Weights of a small mixture-of-experts language model, trained from scratch on English Wikipedia.
Training: a variant of Adam for the experts, 738M tokens, 8049 steps.
Below are experts of layer 7 (counted from 0) of a mixture-of-experts language model. Rows are named router (the router's row for the expert) and show model dimensions 0-191. Each number is 50 + 15 x the weight over its row's rms, rounded and kept within 0 to 99.
After each expert's rows: "mostly gets" lists some tokens that are sent to it at least half of the time. This comes from a sample of Wikipedia text that the model never trained on.

# expert 9
router:66 50 47 49 49 61 37 35 57 70 41 39 50 52 68 56 30 45 46 29 75 14 92 61 39 40 50 54 56 66 65 56 49 62 48 33 25 45 58 64 51 56 57 60 74 56 48 61 51 31 28 44 74 89 51 69 34 51 21 72 77 62 46 34 49 59 45 25 44 48 61 31 32 46 53 49 08 36 33 67 55 49 46 73 53 39 43 39 29 29 67 48 74 39 70 50 64 64 16 34 47 68 41 55 34 58 47 61 49 29 67 38 72 27 70 52 69 31 63 33 50 29 31 43 62 31 36 54 42 59 46 39 36 46 60 62 47 36 64 48 74 48 35 43 85 68 57 44 69 27 63 59 51 65 39 49 54 29 72 44 50 38 74 54 23 60 47 43 39 28 55 66 56 40 55 64 41 56 18 26 56 42 70 34 44 29 49 46 43 54 37 70
mostly gets: " On", "ship", " States", "On", "dge", " Championship"

# expert 7
router:37 33 61 48 31 61 63 67 72 36 37 45 35 64 80 81 85 50 40 45 50 40 84 37 67 42 79 74 30 50 48 70 24 38 42 32 15 69 75 53 56 77 42 36 45 55 27 81 46 50 72 35 72 42 60 75 66 75 43 55 36 61 60 12 48 49 53 47 71 43 59 48 49 61 05 52 51 38 70 77 33 68 46 54 50 49 27 63 41 58 25 41 43 51 38 67 52 57 60 40 57 55 32 48 45 50 57 30 43 67 49 56 53 32 48 47 34 56 39 60 16 43 49 52 49 50 39 57 37 21 74 58 61 46 55 74 13 34 42 63 39 91 50 38 57 52 46 43 47 45 48 44 34 36 70 49 50 56 32 38 69 51 66 67 40 36 57 38 58 59 70 50 55 59 58 65 47 45 53 46 50 53 65 67 55 34 51 45 61 26 47 36
mostly gets: " that", " his", " are", " to", " it", " was"

# expert 6
router:32 45 55 68 69 72 39 50 20 30 64 58 44 18 52 67 27 67 40 47 26 51 36 50 61 63 51 56 38 31 26 48 42 44 45 54 54 34 25 51 63 48 59 40 41 43 45 57 45 23 59 57 30 40 30 46 51 45 57 45 67 54 79 68 74 53 45 42 73 77 56 69 29 54 40 51 89 53 63 67 68 32 42 99 58 64 38 32 44 47 39 44 63 58 59 55 50 30 61 33 65 77 57 25 40 65 56 58 78 61 28 45 68 68 50 57 69 41 44 47 53 76 61 47 51 30 45 28 56 50 44 35 21 43 59 45 51 77 57 26 73 41 66 45 56 54 49 50 53 30 41 40 50 38 18 61 17 64 35 43 54 59 49 81 49 52 44 28 28 54 83 35 49 38 45 46 64 28 34 39 56 41 32 57 54 58 61 43 34 61 67 38
mostly gets: "duc", " ex", "par", " Pla", " sp", " h"

# expert 3
router:22 47 33 52 51 34 35 57 46 38 48 58 44 20 51 52 54 71 32 59 44 71 39 59 34 57 56 75 66 63 59 38 60 16 54 72 39 50 21 24 42 42 52 46 69 65 52 26 38 43 73 63 37 62 34 34 65 66 45 46 53 57 39 38 30 36 41 60 57 40 45 51 56 38 62 60 59 55 51 33 51 49 48 70 35 61 62 45 28 62 42 68 58 53 34 61 48 61 69 26 56 43 46 65 47 82 62 69 37 60 32 24 58 34 38 51 30 55 51 38 30 29 42 65 43 38 53 44 47 66 25 54 33 75 62 80 34 17 71 67 50 74 28 66 47 81 38 52 68 65 28 63 46 51 32 70 57 61 57 40 62 46 37 90 54 77 58 64 76 55 58 53 80 56 49 53 36 41 49 30 52 27 26 72 31 50 71 67 48 18 29 42
mostly gets: " se", " W", " had", " have", " found", " made"

# expert 5
router:75 46 21 52 54 21 78 35 67 54 42 48 44 28 26 50 54 40 78 68 64 40 56 49 54 32 60 43 54 44 88 47 52 65 70 78 66 58 65 46 28 42 59 44 49 62 64 39 63 58 37 53 59 52 40 29 67 40 21 60 44 26 33 23 52 66 42 47 36 64 64 73 49 52 34 57 34 30 36 60 57 23 56 34 29 49 59 45 77 53 61 54 34 19 58 55 55 59 37 74 29 23 40 52 36 52 61 51 17 50 52 31 40 87 54 37 59 84 38 54 61 55 45 30 49 83 53 42 48 69 57 57 58 52 54 46 42 56 56 75 43 38 17 48 70 43 46 71 41 56 39 65 52 65 43 39 52 34 56 82 62 53 61 43 66 61 59 53 43 40 57 35 51 41 35 57 41 56 22 40 65 18 52 65 22 71 52 50 37 77 35 71
mostly gets: " University", " United", " New", " States", "•", " County"

# expert 10
router:72 48 46 44 30 67 34 44 56 62 41 66 51 70 62 29 44 24 55 58 41 32 76 44 41 25 27 27 32 84 63 46 45 65 56 68 25 48 44 51 51 50 75 56 59 34 16 68 55 40 51 67 51 78 58 39 44 32 75 36 74 20 50 61 47 76 58 46 28 59 73 41 51 44 51 86 32 48 10 42 51 24 44 21 58 38 43 36 66 36 40 32 38 48 33 39 40 56 63 39 69 41 56 28 38 60 61 51 55 48 49 40 67 47 50 25 77 41 38 50 65 45 49 50 51 56 49 46 43 65 72 89 50 60 72 45 39 56 30 29 48 40 55 44 62 50 55 49 57 59 37 30 54 66 71 45 37 32 45 44 47 46 26 53 40 62 50 71 39 47 31 35 46 51 24 72 41 57 40 44 83 17 41 25 39 43 51 60 62 81 66 59
mostly gets: " film", "}", " album", " book", " =", " species"

# expert 11
router:25 43 65 34 60 53 52 68 50 56 54 46 42 63 77 62 42 45 37 72 56 45 83 41 45 51 61 52 44 29 71 46 84 31 47 48 30 65 44 65 51 59 67 59 41 53 40 65 46 56 55 66 63 46 53 61 29 65 60 50 59 46 57 21 44 13 29 65 55 33 45 32 49 54 42 41 58 35 50 61 32 59 56 83 56 71 37 68 51 58 31 31 50 21 57 30 62 55 38 37 60 63 31 52 31 38 40 61 77 50 38 39 58 39 53 33 16 71 34 61 19 22 47 46 55 52 58 69 33 43 50 61 89 41 72 51 61 36 70 33 47 81 36 46 45 57 26 51 72 58 39 50 54 50 48 67 60 22 44 39 66 39 68 55 58 54 44 50 40 34 63 38 18 48 63 82 41 37 67 64 45 08 63 51 85 32 48 65 50 44 66 25
mostly gets: " one", " an", " first", " two", " time", " work"

# expert 12
router:53 80 40 52 43 44 44 33 32 56 61 68 66 48 77 46 57 70 24 41 46 81 79 54 41 29 42 70 34 82 63 40 70 68 43 47 57 71 66 52 51 33 51 35 33 58 32 55 30 39 39 49 39 46 32 50 30 41 57 30 72 34 62 47 48 49 64 59 49 78 39 31 37 48 59 61 16 62 63 60 55 34 48 54 73 43 67 55 27 48 64 66 50 64 48 35 80 32 45 44 38 42 58 36 63 48 74 60 57 46 41 25 37 33 70 38 65 49 48 46 40 49 66 40 55 31 31 33 57 28 05 23 51 56 75 60 47 58 41 68 56 21 38 40 48 45 48 50 42 74 26 51 51 49 34 56 59 62 71 04 27 48 43 65 59 54 45 51 45 33 63 60 58 29 36 36 40 54 34 55 55 77 32 33 72 33 53 50 27 81 47 46
mostly gets: "″", " h", "′", "tri", " 31", "и"

# expert 4
router:41 38 51 49 40 52 32 44 51 54 70 12 32 74 68 62 54 75 66 74 57 29 55 67 38 42 43 44 48 41 59 56 69 32 80 47 64 37 38 60 42 64 45 29 43 64 58 51 46 44 48 38 55 56 39 76 46 17 08 52 47 33 59 81 50 56 62 67 42 67 29 57 52 17 59 41 33 56 63 39 51 48 47 23 70 37 43 70 63 30 36 40 45 55 57 41 84 60 63 42 66 44 39 45 47 51 46 49 52 53 33 50 33 50 67 46 42 54 42 58 66 38 44 66 66 53 46 84 61 29 43 66 67 40 31 53 67 74 56 45 66 48 46 40 64 56 47 45 54 37 48 47 65 32 55 06 43 18 46 51 31 70 24 48 33 53 36 54 73 42 56 85 62 60 64 35 65 56 21 36 32 76 66 90 53 49 31 59 53 58 73 57
mostly gets: " P", " Me", " comp", " Col", " me", " cl"

# expert 0
router:68 40 66 41 38 55 51 62 39 80 67 47 46 54 57 09 53 27 51 59 05 43 62 64 52 77 25 60 31 48 27 61 55 54 65 50 74 47 42 69 45 43 58 54 50 44 41 56 19 62 24 59 38 41 43 40 31 54 62 30 57 65 60 29 64 62 39 76 55 34 51 56 34 29 63 31 53 34 27 59 26 33 46 46 43 52 32 52 27 54 46 49 48 62 56 70 56 49 37 40 31 77 29 41 54 40 65 40 66 57 45 63 66 52 37 23 36 42 54 34 34 59 60 33 43 29 37 36 49 55 63 36 63 29 53 46 56 33 49 21 49 32 43 34 74 38 57 52 75 55 65 23 60 80 49 60 60 45 48 42 20 37 22 50 36 54 63 38 27 35 13 22 41 42 62 43 93 38 37 62 29 46 55 32 59 69 51 50 54 35 44 62
mostly gets: " do", " Do", " di", " Da", "vo", "ko"

# expert 2
router:61 29 36 51 62 91 31 59 54 60 44 63 33 48 23 69 42 44 54 35 31 41 28 63 45 42 80 58 49 48 19 42 56 42 45 59 45 66 50 68 39 18 42 33 47 36 65 37 68 47 60 52 41 51 67 50 35 35 64 44 66 52 25 60 35 20 65 49 39 21 54 59 39 70 44 26 32 79 34 50 42 52 51 66 31 77 64 36 57 42 75 54 48 40 48 58 30 47 42 56 50 53 32 43 47 19 43 59 46 62 40 62 69 44 35 85 37 05 36 53 37 58 45 42 54 19 57 52 68 54 71 38 54 29 59 29 53 64 38 64 65 44 58 67 65 30 80 59 45 58 68 51 75 66 61 59 56 57 62 61 42 66 64 45 54 37 46 32 44 41 20 55 48 73 61 51 57 83 52 47 48 91 65 42 57 35 47 31 66 74 47 52
mostly gets: " p", " K", " Ra", " Ba", " re", " Mo"

# expert 15
router:60 64 55 39 51 49 54 58 46 38 59 78 50 46 18 41 45 41 55 45 66 49 28 21 18 59 42 68 26 57 51 49 44 83 43 43 72 60 61 39 63 59 37 56 65 56 77 57 58 44 53 70 56 42 46 06 51 33 95 64 32 48 51 33 32 83 72 49 29 34 42 44 69 38 71 34 42 41 58 64 52 53 47 04 48 54 53 60 67 56 74 59 57 62 43 41 57 38 51 65 34 54 54 77 61 33 65 56 26 39 53 54 62 34 31 45 52 75 63 49 58 58 45 57 42 43 52 50 64 51 35 36 32 52 31 46 64 67 54 48 35 17 51 44 27 23 30 51 56 28 60 44 21 50 61 70 29 56 53 34 61 55 50 34 65 51 24 40 48 60 44 65 60 21 39 75 66 41 74 84 34 55 48 31 38 38 54 74 55 57 55 48
mostly gets: "°", "′", "″", " 0", "#"

# expert 13
router:43 79 48 52 38 45 58 20 65 37 42 63 77 31 36 47 50 50 44 66 45 27 55 36 54 66 67 36 59 63 30 66 49 58 45 30 37 53 53 39 71 61 37 53 55 45 30 49 55 40 67 26 36 48 52 49 49 79 45 48 76 31 69 39 95 76 25 47 45 36 43 42 78 54 40 63 51 50 88 40 44 65 54 25 28 59 58 46 40 37 45 20 33 66 33 47 32 58 31 79 62 41 68 36 55 68 53 48 40 56 78 49 33 44 43 36 56 37 61 39 79 41 34 61 38 70 34 53 31 66 75 61 56 28 27 66 17 50 79 70 53 58 65 60 32 67 55 47 77 22 50 37 66 34 61 54 63 60 47 45 40 35 63 53 38 22 53 48 62 51 52 61 66 64 50 40 55 27 72 62 60 39 40 33 49 57 48 73 57 55 19 46
mostly gets: "),", ")", " used", ");", " until", " held"

# expert 8
router:32 58 74 69 45 49 41 71 59 46 30 79 61 35 49 62 58 40 13 42 53 36 83 38 53 50 51 12 37 48 24 41 58 28 34 47 30 44 55 54 67 51 30 38 54 57 58 81 74 60 50 41 93 31 46 15 42 48 75 51 48 37 75 50 75 44 52 48 18 61 45 30 50 58 98 36 64 55 54 44 27 73 41 51 58 62 56 37 44 61 59 47 42 60 25 38 40 33 44 47 55 63 51 49 32 61 44 41 52 36 75 49 49 39 57 28 31 64 69 36 41 67 64 53 38 27 61 42 55 43 38 38 57 85 55 79 45 47 76 71 30 44 57 47 38 55 45 42 53 25 23 43 53 25 43 49 49 51 41 31 70 58 65 36 57 35 44 42 36 64 27 48 47 69 37 21 46 38 60 63 39 66 57 63 36 62 61 54 58 53 49 43
mostly gets: " con", " pro", " re", "In", " In", " de"

# expert 14
router:64 43 68 33 42 37 61 15 83 51 53 27 54 55 41 40 56 33 55 52 85 45 45 21 39 53 42 07 79 50 35 41 22 42 51 55 51 55 90 76 51 58 65 56 46 57 52 62 45 63 45 49 32 34 41 68 46 47 44 64 36 67 38 50 27 40 39 27 56 39 73 58 50 60 32 68 62 52 51 44 49 74 49 38 59 41 48 53 33 62 03 63 45 42 41 75 29 44 53 39 51 53 59 58 81 51 44 31 46 58 66 41 52 50 49 64 60 33 73 51 21 37 51 57 47 44 00 66 26 54 64 51 53 50 32 64 21 54 36 56 38 76 59 21 39 30 43 47 63 68 48 40 65 53 47 54 28 54 69 59 58 23 65 34 75 53 66 58 64 53 67 52 57 46 67 60 50 33 68 66 31 39 50 57 42 47 40 75 33 35 51 53
mostly gets: "==", " and", "°", "===", "The", " =="

# expert 1
router:69 30 46 49 52 76 32 85 34 46 63 52 33 39 29 39 12 29 44 41 17 67 51 61 64 46 25 21 39 28 28 41 43 49 65 51 74 57 46 37 42 22 57 49 39 38 60 28 36 53 60 48 32 37 71 61 37 38 78 28 57 35 16 61 81 32 64 49 47 22 80 38 47 56 56 45 60 65 30 32 46 44 41 49 63 60 70 51 38 44 76 43 49 25 51 49 32 40 32 63 43 57 32 24 48 32 26 76 39 46 43 57 55 53 34 58 32 28 42 43 41 75 47 50 69 30 67 48 58 56 53 63 34 52 61 46 65 41 42 50 30 59 29 67 34 17 57 63 56 56 45 57 63 76 46 63 56 47 74 55 51 61 53 42 55 46 48 40 48 49 45 51 42 61 42 08 41 51 57 62 28 77 56 65 56 20 59 41 53 36 52 64
mostly gets: " f", " B", " R", " J", " g", " Li"